Weights of a small mixture-of-experts language model, trained from scratch on English Wikipedia.
Training: 639M tokens, 9757 steps.
Below are experts of layer 9 (counted from 0) of a mixture-of-experts language model. Rows are named router (the router's row for the expert), gate (a neuron's input weights, with its number), up (a neuron's input weights, with its number), down (a neuron's output weights, with its number) and show model dimensions 0-223. Each number is 200 + 30 x the weight over its row's rms, rounded and kept within 0 to 999.
Before each expert's rows: a language model's description of what the expert responds to; "comes after" lists some tokens at least twice as common just before its tokens as in all text. This comes from a sample of Wikipedia text that the model never trained on. Tokens count by the router's weight.

# expert 29
It responds to: Pipe separators between cells inside wiki tables, especially after player names or numbers in header and results rows.
comes after: "0", ")", "1", "2", "4", "%"
router,218,212,198,171,188,227,192,201,188,249,172,130,210,222,195,170,227,194,215,145,199,216,174,213,145,252,180,176,155,209,202,156,184,177,188,182,225,222,210,216,194,191,203,277,200,184,208,179,186,206,179,175,227,233,190,222,207,230,160,185,159,192,144,222,195,179,183,208,209,217,161,193,189,178,167,180,159,202,230,188,181,209,155,228,250,169,256,209,160,215,175,220,169,167,196,233,164,222,238,232,163,154,192,153,173,192,197,200,219,174,227,237,193,191,179,228,219,215,138,222,175,175,163,258,200,191,222,198,236,157,199,123,194,208,221,152,223,241,209,196,198,150,153,234,168,177,115,181,193,217,157,182,193,198,180,149,170,152,225,225,243,252,219,203,187,210,165,166,170,238,231,192,177,226,209,191,228,265,222,227,181,248,216,234,243,214,220,147,179,218,202,173,188,169,111,190,244,194,174,162,208,160,159,142,224,237,197,216,208,207,202,199,176,171,189,154,234,194,187,228,174,139,213,229
gate0,229,164,196,203,241,186,205,208,226,189,213,270,209,197,227,203,185,205,185,201,182,180,219,214,178,202,160,200,200,161,153,198,277,216,197,204,245,168,210,178,157,226,178,158,222,218,188,225,254,207,184,200,255,216,255,185,204,166,185,213,193,133,176,176,167,228,263,166,176,161,157,191,185,218,196,221,266,206,188,228,143,206,189,267,223,180,168,173,229,177,203,222,188,192,215,177,233,227,179,169,180,193,225,195,257,187,228,153,225,206,258,227,217,221,182,211,213,224,206,179,245,154,165,233,232,227,199,195,199,249,176,227,248,203,204,219,226,163,150,247,197,287,221,213,220,192,181,217,228,134,217,204,233,217,182,228,230,221,238,220,170,179,220,195,196,187,240,207,159,181,210,299,224,235,173,221,203,154,223,214,172,194,203,224,148,146,197,261,189,184,202,205,191,160,205,158,149,209,242,273,230,205,235,218,205,203,190,196,187,206,163,208,160,248,179,202,175,198,231,228,195,189,249,187
up0,168,178,232,252,196,150,181,234,182,150,235,226,159,183,216,225,186,242,160,209,181,229,235,161,202,158,232,199,205,201,256,223,200,186,171,187,227,212,207,187,212,139,309,170,149,240,172,208,200,239,206,192,189,189,203,215,171,222,221,210,207,198,212,174,238,224,218,169,226,211,236,173,188,221,188,224,191,247,193,196,216,113,248,152,157,214,198,241,209,197,231,183,228,264,188,182,247,172,161,217,209,206,199,173,172,245,186,181,152,203,197,240,234,233,228,212,188,215,214,168,163,204,232,215,210,196,241,169,181,171,153,224,208,168,161,218,179,170,107,159,221,196,184,191,208,215,265,185,216,134,188,227,186,198,232,243,199,237,166,222,172,169,230,183,241,173,231,222,161,149,199,210,178,195,158,192,180,156,150,155,166,160,184,169,192,203,199,194,225,213,192,210,233,210,213,227,194,207,250,254,135,196,175,225,228,191,252,179,177,176,196,194,206,213,252,184,179,199,165,225,225,220,174,198
down0,163,191,224,216,177,229,197,107,218,216,158,227,185,196,187,186,166,187,196,236,215,183,226,210,227,164,251,224,168,231,210,231,196,162,220,253,212,206,206,163,148,215,239,131,176,169,219,180,205,219,203,220,195,167,157,245,231,215,183,151,143,219,197,138,210,242,209,227,205,277,211,224,217,189,228,209,181,211,195,210,205,205,204,246,144,197,166,217,283,169,195,234,195,221,191,176,205,220,265,198,147,219,141,243,241,178,173,190,251,187,162,176,233,189,189,195,199,147,162,234,184,221,233,174,250,168,201,169,224,268,204,218,236,191,189,209,146,192,187,231,191,180,203,220,145,198,223,177,234,168,181,194,198,212,181,224,211,246,231,266,219,189,235,172,185,205,228,222,182,188,210,232,241,205,220,218,185,211,155,169,240,187,247,195,212,198,199,203,239,173,203,213,211,197,191,185,171,245,197,172,188,209,153,253,195,169,248,212,129,163,163,161,202,223,234,236,185,204,187,215,172,149,165,192

# expert 32
It responds to: The and possessive words before a noun, such as the, his, its, their, and possessive 's after place or person names.
comes after: " of", ".", " in", " for", " to", " on"
router,134,194,232,224,169,185,179,202,184,210,185,220,177,198,257,203,207,213,209,245,207,210,200,133,190,183,245,216,230,256,176,158,188,163,201,220,247,179,185,200,196,203,151,165,167,181,195,190,210,213,226,210,221,238,225,186,237,184,227,177,184,179,196,221,178,189,151,187,216,136,232,149,149,163,186,185,177,232,175,151,178,204,192,202,175,169,165,172,231,175,228,195,187,208,172,190,161,176,236,240,179,231,248,136,186,227,156,242,151,217,219,181,224,181,211,208,229,157,198,229,151,234,187,173,195,184,176,239,222,191,165,130,244,227,148,217,161,183,206,224,197,256,243,248,180,235,156,224,200,202,231,233,244,156,171,214,238,223,234,210,260,242,222,200,197,228,190,216,207,169,220,232,204,150,237,178,234,187,187,230,205,166,211,218,212,265,185,224,234,180,161,170,212,180,181,234,155,187,252,238,189,137,183,202,165,153,189,215,178,174,259,173,195,190,147,158,190,202,183,237,196,174,150,174
gate1,210,211,183,147,176,185,229,148,215,236,179,193,136,197,221,174,201,178,145,202,177,155,242,156,208,195,193,226,189,139,245,200,249,214,178,235,164,184,236,180,218,203,198,185,200,220,178,254,166,214,214,224,232,196,177,222,217,239,193,205,225,175,229,234,241,193,163,196,234,161,251,180,224,187,208,220,254,183,187,202,179,211,218,165,199,215,199,204,209,207,170,203,179,185,210,231,200,108,129,170,221,179,232,137,153,206,185,223,195,243,192,211,202,220,220,135,192,192,181,199,238,188,190,173,189,158,239,206,197,164,226,219,166,206,174,193,180,171,196,177,201,207,257,234,147,153,242,183,223,145,185,220,217,229,165,177,200,134,223,182,221,237,196,142,220,163,194,180,138,227,205,147,190,185,191,169,213,149,240,201,184,153,133,216,217,134,210,180,228,207,185,173,236,238,138,186,180,237,196,183,185,193,199,156,178,177,163,161,231,224,227,175,159,159,168,222,175,152,206,220,180,205,221,153
up1,199,176,223,206,171,196,223,197,203,173,177,189,124,200,243,184,171,168,201,221,205,164,207,205,209,235,264,180,154,215,215,174,184,235,140,229,187,227,196,227,178,210,210,133,243,206,170,205,223,213,212,136,213,205,161,197,186,195,209,200,249,190,218,232,218,190,178,194,220,171,261,228,214,200,193,228,232,209,216,196,202,190,235,198,164,231,198,240,200,228,168,238,222,162,218,185,172,163,200,133,203,257,146,198,203,175,200,165,224,222,190,235,201,196,149,170,153,198,154,180,290,223,213,211,160,205,231,228,210,202,140,188,228,246,199,183,178,117,203,196,237,233,171,224,202,172,266,185,167,186,211,240,253,143,177,199,207,187,209,253,231,193,197,190,222,160,204,201,139,205,279,184,178,130,201,177,214,119,228,189,191,226,190,176,204,161,165,175,244,203,232,203,236,205,200,257,186,246,214,164,183,200,210,206,190,188,169,159,209,202,218,160,215,191,160,200,202,167,199,163,199,187,258,176
down1,223,201,218,194,197,152,227,203,265,264,214,231,201,215,181,197,168,196,191,169,160,224,192,152,222,197,208,162,188,183,170,171,177,176,236,201,207,154,192,178,192,231,153,275,213,181,219,168,215,245,252,230,193,243,203,192,227,214,185,172,138,157,190,202,270,223,226,217,186,175,195,138,189,229,216,151,203,229,159,213,187,225,174,164,188,229,224,201,185,236,271,151,149,193,201,208,216,207,210,178,209,208,174,217,180,182,205,187,170,152,215,229,194,208,205,219,184,181,175,212,205,192,169,223,266,220,177,237,163,174,225,187,251,199,156,220,261,188,261,160,179,179,237,208,264,196,223,176,219,161,141,147,156,191,212,240,239,216,164,194,220,236,220,231,197,212,238,204,200,251,171,218,165,217,213,183,208,178,207,247,144,261,179,174,181,184,208,230,151,206,211,207,208,126,230,166,149,170,196,153,181,171,157,172,218,219,187,206,175,176,207,157,172,250,201,173,202,206,221,231,231,207,165,230

# expert 44
It responds to: Infobox field labels and table row endings, such as Succeeded, Preceded, Born, Genus, Coordinates, Portrayed by, and row-end pipes.
comes after: "-", "|", ":", " |\n", "Personal", " Years"
router,203,146,192,154,229,234,176,201,183,186,157,240,184,195,229,251,195,215,215,217,157,232,201,217,221,198,205,220,213,201,164,204,231,195,218,237,186,193,170,195,240,192,182,214,221,157,234,162,229,175,251,243,155,266,191,183,220,197,154,223,199,190,208,195,175,199,235,272,202,216,226,261,164,209,184,157,238,222,160,258,175,200,170,128,236,219,198,232,199,156,216,186,241,234,156,158,185,225,163,175,169,182,215,211,172,193,231,231,152,191,171,161,250,162,260,170,145,159,169,183,226,162,201,170,203,199,195,170,199,167,178,211,158,173,261,185,189,237,203,179,195,227,181,182,179,207,205,213,162,151,176,145,201,175,139,165,184,204,234,211,193,193,170,177,186,177,178,235,197,159,211,226,215,204,157,199,248,216,239,233,206,150,221,233,220,147,230,232,179,171,252,199,179,168,224,179,192,221,189,252,213,240,152,153,202,163,255,172,245,190,190,230,194,212,200,169,217,153,164,239,160,205,195,186
gate1,237,191,215,211,114,179,216,199,231,260,154,202,167,164,168,191,229,217,132,239,257,260,225,178,218,180,146,200,225,149,211,157,268,220,220,220,185,197,153,192,209,220,203,175,183,147,208,200,224,194,244,200,149,198,136,191,194,158,199,252,235,172,203,204,143,206,170,226,188,213,205,217,137,172,127,188,207,182,201,191,197,180,189,199,150,219,162,182,231,222,243,215,185,192,230,210,223,237,195,161,207,232,201,170,204,245,163,167,213,252,188,188,155,186,144,152,172,185,162,183,221,236,160,211,218,254,202,176,238,201,143,164,185,217,209,214,219,184,189,206,185,157,166,208,176,168,231,233,182,166,198,242,224,202,155,176,159,223,204,215,207,235,272,183,212,166,192,212,243,208,173,252,165,188,244,158,211,222,217,223,197,196,234,243,204,211,180,198,149,200,151,164,165,189,181,175,206,230,181,180,236,220,182,215,206,193,224,238,234,253,197,192,219,164,219,220,200,174,210,221,177,219,156,199
up1,217,189,194,211,128,225,249,211,186,237,188,191,155,168,167,172,208,239,197,236,236,250,203,220,215,182,191,181,282,178,194,126,268,246,197,156,206,238,223,161,188,260,184,197,175,193,213,191,231,272,210,209,199,206,199,164,197,147,185,259,225,230,222,206,179,217,166,258,237,179,226,227,155,175,202,199,181,218,204,144,187,195,183,195,175,213,188,208,258,210,213,182,214,204,224,266,195,211,182,205,220,242,204,170,143,223,149,144,209,257,176,185,180,232,137,184,177,178,184,165,216,267,183,186,180,251,235,147,208,212,164,181,191,223,180,186,218,183,145,187,216,206,199,194,187,158,214,211,200,220,210,203,183,210,166,143,160,242,210,245,179,186,225,183,193,202,206,210,221,193,197,208,162,142,216,187,273,208,218,181,236,244,200,181,162,172,144,201,138,212,173,210,187,169,152,198,190,216,213,174,208,156,179,186,224,181,219,242,213,190,199,160,202,181,204,180,185,202,206,177,157,219,164,141
down1,221,189,197,188,198,217,176,217,199,201,209,165,215,230,221,209,159,175,203,200,241,201,200,194,194,204,234,223,228,213,181,203,129,210,180,242,206,202,254,167,173,259,194,217,203,163,201,175,199,191,194,182,218,194,189,191,195,216,241,149,199,230,220,224,242,221,196,156,242,155,186,177,242,197,202,258,234,150,240,195,124,197,244,159,210,217,208,158,208,210,178,135,150,212,229,219,222,219,211,172,219,173,224,204,178,232,215,183,175,251,220,186,194,165,151,237,206,274,265,209,197,191,217,234,173,201,278,239,178,276,205,256,231,231,166,197,192,203,216,195,207,130,196,141,190,178,182,160,198,227,221,213,174,170,257,170,183,221,150,159,191,170,201,210,230,232,233,244,189,257,194,160,192,244,190,182,219,211,213,169,169,239,147,197,189,210,200,217,193,182,145,197,227,243,186,192,208,212,222,155,211,161,206,209,198,192,146,199,208,159,254,212,181,140,178,191,185,242,237,165,227,190,196,273

# expert 15
It responds to: Subject pronouns before a verb, such as he, it, they, she, plus nouns heading a noun phrase, such as team, company, industry.
comes after: " the", ".", " that", ",", " a", " The"
router,170,244,196,203,261,157,215,174,177,220,236,250,208,216,197,235,200,240,213,212,266,173,211,247,247,205,223,201,250,220,199,232,239,174,164,187,240,174,209,221,167,207,167,165,209,209,185,208,230,187,179,152,205,247,220,195,204,156,211,152,223,211,219,230,257,185,163,179,219,240,198,204,156,183,225,206,223,182,205,220,217,159,196,163,168,177,135,250,255,206,170,180,152,185,205,200,288,175,225,178,179,179,194,237,238,180,208,178,251,153,217,199,200,211,214,168,154,223,230,185,176,215,252,187,191,167,184,151,189,203,188,235,203,246,199,228,247,224,253,239,150,182,216,212,191,176,188,184,201,248,178,232,170,176,213,183,151,234,232,196,200,175,176,225,231,187,220,260,185,183,165,139,188,127,258,195,201,259,171,197,180,199,177,232,196,237,191,219,173,150,219,172,156,195,205,198,242,232,220,175,224,249,231,159,185,208,178,221,202,206,210,152,182,218,190,217,259,173,231,185,219,170,199,248
gate1,157,234,200,202,204,176,230,229,165,131,233,159,239,211,121,198,232,202,218,170,221,194,207,187,188,151,191,234,196,175,166,225,154,235,218,216,164,204,197,235,202,171,155,173,176,150,186,186,202,204,142,153,256,188,182,190,158,154,175,210,216,171,179,187,115,163,229,198,231,120,195,164,239,175,211,191,166,219,220,218,219,194,224,220,253,189,173,187,222,177,237,265,236,253,207,154,186,181,219,133,220,184,227,217,232,205,185,168,199,233,179,195,224,222,229,156,210,228,196,272,198,200,204,192,201,158,190,208,225,211,229,208,226,183,212,213,165,150,197,173,205,233,203,262,231,232,169,194,211,161,155,196,234,143,223,213,218,189,195,211,251,179,234,250,238,188,207,200,230,199,217,235,234,221,243,243,232,159,188,200,194,162,222,195,212,182,186,209,200,210,245,205,172,238,221,261,177,177,169,183,260,191,212,215,203,183,199,190,199,190,233,209,226,134,183,262,175,200,166,177,215,191,198,252
up1,174,237,189,240,199,210,222,185,205,244,246,167,237,190,177,240,168,237,174,201,182,181,197,245,213,224,235,213,269,212,216,240,175,227,171,177,186,221,233,179,136,180,215,231,196,225,178,236,170,188,171,189,238,163,234,178,170,190,182,209,200,147,185,222,200,195,208,166,209,224,185,222,251,187,224,193,193,206,179,223,201,205,189,269,212,211,148,184,203,174,212,203,185,231,185,217,184,146,190,136,186,205,259,186,184,183,108,250,187,265,247,217,201,169,171,185,201,233,214,192,250,212,254,151,252,197,223,157,253,166,211,150,195,161,223,245,179,214,234,196,176,190,244,213,169,250,176,251,168,185,195,252,216,170,274,185,197,196,167,178,190,223,171,191,202,188,218,228,193,241,202,189,191,215,254,195,230,198,159,223,213,238,255,214,245,214,176,166,216,180,228,167,220,201,277,199,225,176,184,189,177,221,169,180,231,223,183,198,172,221,169,157,177,179,160,273,219,204,175,185,196,228,146,204
down1,205,234,189,153,195,212,165,208,197,163,217,171,164,189,213,216,197,162,198,214,180,241,200,150,253,231,154,236,180,201,232,194,187,196,228,234,186,193,261,180,163,188,210,209,179,211,221,242,244,178,157,126,235,197,178,201,192,194,188,232,165,188,210,250,187,224,218,261,194,125,237,169,213,108,201,228,138,232,239,172,196,186,233,167,199,235,230,190,172,226,229,207,230,163,205,168,176,169,188,206,204,213,217,205,206,190,225,218,234,242,199,239,250,206,228,192,209,212,235,182,234,207,237,176,161,147,162,205,133,223,144,221,198,196,170,167,247,200,216,168,202,249,216,197,132,196,175,193,142,204,154,180,171,234,223,194,194,184,175,213,205,155,194,210,187,203,217,147,195,184,158,232,199,277,236,164,218,195,204,213,169,224,169,237,161,152,233,249,198,256,203,174,228,248,227,185,163,153,178,143,186,202,201,209,184,194,165,204,212,205,267,183,213,160,212,181,221,222,186,195,228,244,196,194

# expert 37
It responds to: Common nouns after the, his or a, such as life, role, area, city, death, plus blank Majority and Turnout cells in election tables.
comes after: " the", " |", " his", "'s", " a", " her"
router,166,238,188,253,209,209,193,178,176,212,251,176,203,237,219,203,226,182,196,182,202,149,227,200,247,261,195,224,255,219,186,208,221,173,227,227,225,199,222,151,212,133,194,184,222,257,186,206,242,177,238,229,210,194,184,177,206,194,210,196,157,232,282,195,162,197,200,188,233,227,221,185,138,224,146,206,160,223,217,195,153,223,205,144,231,215,220,211,208,225,162,145,203,110,182,212,205,210,171,192,144,242,183,238,194,174,208,178,203,233,193,168,247,200,254,214,155,167,198,219,170,188,194,207,227,240,181,135,162,202,174,266,245,175,235,266,235,189,187,158,185,272,179,185,189,168,198,253,199,242,227,221,168,194,186,160,179,212,178,160,185,165,185,213,231,195,154,186,208,227,180,199,195,118,164,249,190,181,216,208,147,166,173,200,256,199,223,217,181,192,226,201,177,269,169,166,218,182,197,198,199,218,208,166,186,186,173,203,206,172,201,179,170,203,238,183,232,228,216,183,209,177,204,178
gate9,189,274,176,225,131,248,181,173,214,188,243,220,207,218,177,241,210,185,234,199,229,200,187,208,202,243,160,214,182,223,240,217,179,221,125,198,200,235,217,200,235,189,197,249,208,221,179,175,197,183,255,181,262,188,190,179,140,202,210,216,182,186,246,193,210,176,215,147,208,187,224,238,208,141,203,187,237,130,222,177,236,213,234,206,156,189,186,216,216,180,229,245,180,147,183,192,191,193,172,178,187,152,174,228,169,199,104,164,260,203,135,207,220,227,196,218,281,205,216,203,185,214,160,197,234,136,246,187,212,216,176,173,144,236,194,242,171,142,159,174,213,229,170,179,182,209,177,246,157,153,237,217,197,134,189,160,224,252,230,205,231,176,242,188,163,182,213,211,174,188,176,161,180,198,189,248,218,185,173,217,189,205,231,202,190,214,224,215,179,238,173,186,202,195,216,222,209,240,157,236,201,199,156,262,180,165,187,237,197,159,206,198,203,187,203,228,207,174,227,201,210,200,214,214
up9,192,248,221,170,160,233,234,147,190,233,218,233,168,179,222,289,164,205,215,135,195,210,181,204,154,195,181,204,224,204,199,187,150,217,152,233,191,205,209,187,180,170,205,192,195,199,204,183,189,206,219,182,248,180,209,180,153,181,214,219,226,218,219,204,214,215,151,147,158,185,204,156,188,112,260,205,220,190,182,223,253,257,237,200,157,206,240,208,218,173,226,219,216,202,186,203,240,216,192,187,198,190,218,184,198,233,138,168,226,191,178,259,209,279,217,190,257,216,241,224,192,230,143,226,165,119,202,221,227,245,214,188,208,181,198,225,180,186,189,199,214,179,195,165,210,194,203,216,207,198,186,178,195,140,195,203,237,224,199,197,231,201,211,190,186,174,220,178,180,173,175,181,255,190,230,219,201,180,152,215,185,177,151,151,151,224,206,188,230,227,202,202,175,194,146,254,171,268,159,215,250,198,216,219,160,182,265,214,195,140,211,175,167,207,233,221,170,177,247,251,209,193,262,176
down9,161,178,215,191,202,145,180,159,181,194,216,220,234,220,160,209,178,160,222,130,180,254,190,224,222,190,187,248,157,168,212,153,192,214,226,202,199,168,204,162,173,160,177,255,257,197,236,218,232,206,219,204,214,217,216,244,177,221,192,162,163,196,208,193,181,175,208,268,177,172,188,176,236,198,169,164,222,201,222,192,212,196,177,212,200,182,186,242,183,199,230,198,173,222,207,194,167,221,187,228,205,218,158,216,202,196,179,253,212,245,186,225,116,200,159,240,239,205,180,202,178,217,170,174,194,215,175,158,182,188,173,236,181,184,170,229,224,235,153,182,223,185,137,214,171,281,182,184,137,184,176,223,176,209,196,187,197,208,221,141,182,159,252,246,218,261,234,206,169,168,254,150,256,244,255,164,227,173,210,173,177,173,178,224,206,210,214,212,153,201,258,213,219,204,244,226,236,169,247,227,212,169,204,198,153,204,160,180,229,215,208,241,184,218,179,173,225,158,192,138,216,133,201,221

# expert 3
It responds to: Determiners and relative words opening a noun phrase or clause, such as this, that, which, these, such, same, the.
comes after: ".", ",", " of", " the", " that", " The"
router,100,224,225,180,220,186,180,191,205,234,227,236,204,181,208,210,244,148,178,196,211,231,168,206,140,175,217,190,207,193,212,212,182,215,197,175,174,227,276,184,244,184,253,203,158,197,233,217,165,134,158,206,223,161,250,166,245,182,163,161,184,203,260,175,170,225,228,200,224,235,198,230,205,123,187,167,161,236,162,215,200,204,162,207,198,166,253,206,197,200,164,227,181,216,160,253,209,216,169,208,174,180,217,153,153,181,167,209,214,206,229,199,179,156,197,146,197,173,208,186,165,201,167,154,154,214,202,170,176,241,191,157,231,191,210,259,199,188,190,205,195,190,234,187,207,173,224,197,203,242,223,247,196,137,174,207,217,210,208,188,220,225,215,182,211,180,236,199,218,150,175,145,218,163,183,230,205,169,173,171,200,259,166,157,249,254,169,178,213,193,182,213,180,167,221,228,123,197,195,186,177,164,181,203,179,227,189,250,211,177,212,198,227,158,155,218,189,251,198,167,191,173,171,142
gate1,185,169,251,243,223,181,218,213,251,138,220,163,182,216,199,215,225,187,186,188,213,189,213,207,215,187,162,228,246,174,197,202,215,227,166,199,192,212,188,205,148,205,183,204,198,219,227,179,277,149,154,179,178,234,181,268,175,177,219,179,179,220,199,194,167,246,227,246,206,203,223,155,199,254,162,189,263,179,251,206,215,206,206,194,139,162,160,203,175,208,186,217,159,195,227,208,123,194,176,281,170,198,172,213,221,220,271,215,215,169,255,183,171,221,185,167,188,197,158,189,194,199,203,206,240,229,195,195,172,179,169,163,226,222,199,238,215,254,231,229,209,141,214,257,242,227,192,179,196,207,179,221,168,186,215,235,232,195,167,188,213,223,144,189,208,215,195,174,188,214,152,200,220,185,228,229,255,205,191,194,164,209,184,202,130,185,148,153,223,186,176,201,203,243,219,231,209,237,225,189,212,164,213,213,246,220,191,209,149,254,98,190,226,192,165,241,210,219,173,164,207,219,231,217
up1,224,221,187,198,170,169,214,191,209,209,224,181,187,183,166,182,190,235,205,227,194,228,172,208,209,209,156,159,177,189,159,194,206,175,195,213,222,158,195,164,212,237,170,198,182,204,203,149,126,219,163,174,201,167,188,174,214,200,183,234,266,157,183,214,258,198,172,208,151,165,159,231,190,161,252,235,171,244,163,200,220,230,198,131,208,258,192,184,235,215,240,195,233,201,199,195,169,203,213,141,205,236,194,155,217,234,201,184,217,241,169,264,250,200,211,228,245,234,217,200,161,171,190,200,220,144,219,265,232,191,206,226,162,177,224,195,231,197,189,151,181,186,223,216,135,234,240,197,152,228,233,170,207,228,191,182,128,208,175,197,138,164,219,235,212,233,169,203,181,212,201,250,178,240,189,208,191,190,269,176,229,159,221,226,224,188,256,221,149,149,216,155,193,189,174,151,196,150,175,174,212,238,224,201,224,199,210,199,234,194,173,206,166,255,244,176,194,191,203,236,203,240,135,215
down1,245,151,161,216,226,185,179,181,175,181,193,163,116,216,222,156,153,207,247,224,193,200,250,166,224,155,232,191,170,199,211,211,170,177,217,188,214,193,160,188,188,250,155,158,215,204,183,188,213,198,260,188,190,144,147,195,170,224,244,195,181,198,214,198,213,191,202,194,210,168,201,185,151,181,184,221,255,170,214,154,238,265,235,142,141,233,228,178,225,248,218,191,211,199,281,165,213,207,226,231,143,250,180,239,231,199,205,255,226,226,187,210,220,192,145,276,183,201,157,180,194,185,200,253,219,205,255,205,191,220,255,253,125,145,226,186,198,221,162,169,247,199,205,197,200,211,204,190,225,252,233,187,183,164,201,168,214,187,211,207,181,187,177,166,221,182,202,164,188,264,225,216,188,200,188,172,204,145,227,175,195,167,184,240,205,162,205,210,232,172,187,214,214,201,199,193,225,171,192,201,193,223,222,220,186,229,203,199,155,173,216,228,191,182,262,212,175,141,178,230,186,190,237,172

# expert 18
It responds to: Digit pieces inside numbers in tables, results, coordinates and percentages, especially after a decimal point, such as 39.15%, 74.25.
comes after: ".", "–", " ", "°", "00", "′"
router,182,156,158,220,172,187,235,224,213,201,181,227,145,206,229,159,231,170,169,206,208,215,200,233,268,231,199,161,227,204,159,197,232,159,179,216,219,202,163,244,211,228,156,203,209,167,217,201,180,198,203,228,151,188,187,220,214,158,163,163,196,149,156,235,217,172,163,228,202,242,228,162,150,238,188,161,180,203,194,214,203,164,160,233,229,157,206,229,168,214,231,145,148,250,236,221,238,204,216,169,199,252,208,221,210,172,218,163,243,226,209,214,240,200,186,169,243,212,187,225,197,220,213,197,205,184,187,206,276,264,237,263,193,201,226,238,227,212,165,203,140,146,165,207,245,177,242,167,225,180,178,159,231,189,234,207,170,141,187,255,177,196,255,253,168,234,157,178,209,209,175,189,216,163,141,201,201,242,191,231,211,223,234,240,228,179,208,192,212,170,247,138,224,186,234,203,208,170,189,173,209,235,224,229,178,159,197,189,213,210,224,179,233,170,179,226,190,182,225,195,253,229,219,178
gate1,193,194,197,182,214,187,150,157,237,183,185,208,157,194,191,177,200,189,214,202,198,193,205,223,207,222,182,220,234,207,183,195,196,200,250,172,223,175,159,192,157,181,171,170,233,198,211,149,149,182,265,210,258,211,162,185,207,250,212,213,194,215,145,169,222,194,234,249,176,173,212,217,219,181,162,225,216,143,201,170,177,259,206,183,247,178,228,221,225,193,125,224,258,205,217,171,236,206,197,174,245,205,186,193,254,240,207,194,193,220,204,194,154,246,270,155,195,156,219,204,188,234,247,230,220,203,167,164,153,171,223,159,230,127,200,156,174,244,236,199,226,241,208,235,196,259,146,229,211,156,198,239,230,168,241,174,194,200,193,217,191,223,274,185,234,261,200,198,158,217,234,210,232,169,156,249,182,158,190,192,240,186,185,205,158,174,189,185,258,213,196,206,225,230,182,221,184,268,270,179,184,187,209,170,239,195,219,228,192,204,199,178,184,208,234,199,186,201,246,237,220,228,215,222
up1,236,182,189,184,168,227,159,137,218,151,197,218,162,200,243,206,236,225,256,216,229,161,132,243,203,203,175,181,195,223,196,205,200,199,261,206,182,146,177,180,157,198,217,156,216,204,201,152,177,142,250,232,213,246,257,182,220,189,189,247,203,224,181,190,180,195,198,290,155,215,177,166,174,167,202,201,217,190,196,205,194,261,221,171,237,183,262,217,238,139,180,242,239,138,173,206,224,218,151,212,214,189,196,143,246,254,213,207,192,224,164,163,160,202,233,123,174,178,175,273,174,202,230,189,222,201,229,151,172,169,210,164,203,158,207,179,174,226,224,212,221,234,178,230,229,231,170,252,153,195,229,159,195,214,238,177,231,178,203,198,223,214,216,219,218,226,160,187,175,224,213,249,218,209,208,232,199,167,216,179,253,156,180,209,211,166,205,174,229,238,198,192,173,188,203,231,198,210,254,230,217,174,212,162,218,218,204,169,174,187,238,192,192,160,218,219,190,189,200,198,211,247,183,206
down1,230,184,171,174,228,201,172,211,192,242,221,140,203,236,133,168,210,136,134,200,190,231,179,177,235,221,198,173,236,222,189,177,177,217,209,152,183,174,194,184,213,261,208,189,220,155,240,155,197,233,199,209,198,200,141,198,236,218,153,154,215,196,128,191,224,229,200,156,176,266,184,189,203,241,174,204,176,144,175,164,204,161,208,236,175,165,161,225,170,224,216,179,197,209,191,174,175,192,176,168,188,190,216,207,200,206,167,216,212,148,238,219,176,227,228,222,229,215,221,188,193,156,191,184,169,266,244,181,185,210,233,171,209,200,241,224,159,219,177,158,210,185,184,207,212,229,216,189,172,222,208,267,195,188,195,178,167,215,216,230,209,219,232,233,206,153,227,205,230,138,186,157,187,180,187,236,205,232,188,179,207,212,254,129,188,212,201,136,145,240,264,186,170,210,223,226,183,173,221,211,137,214,211,220,265,204,167,213,228,258,130,193,187,218,221,185,186,193,210,181,187,210,275,221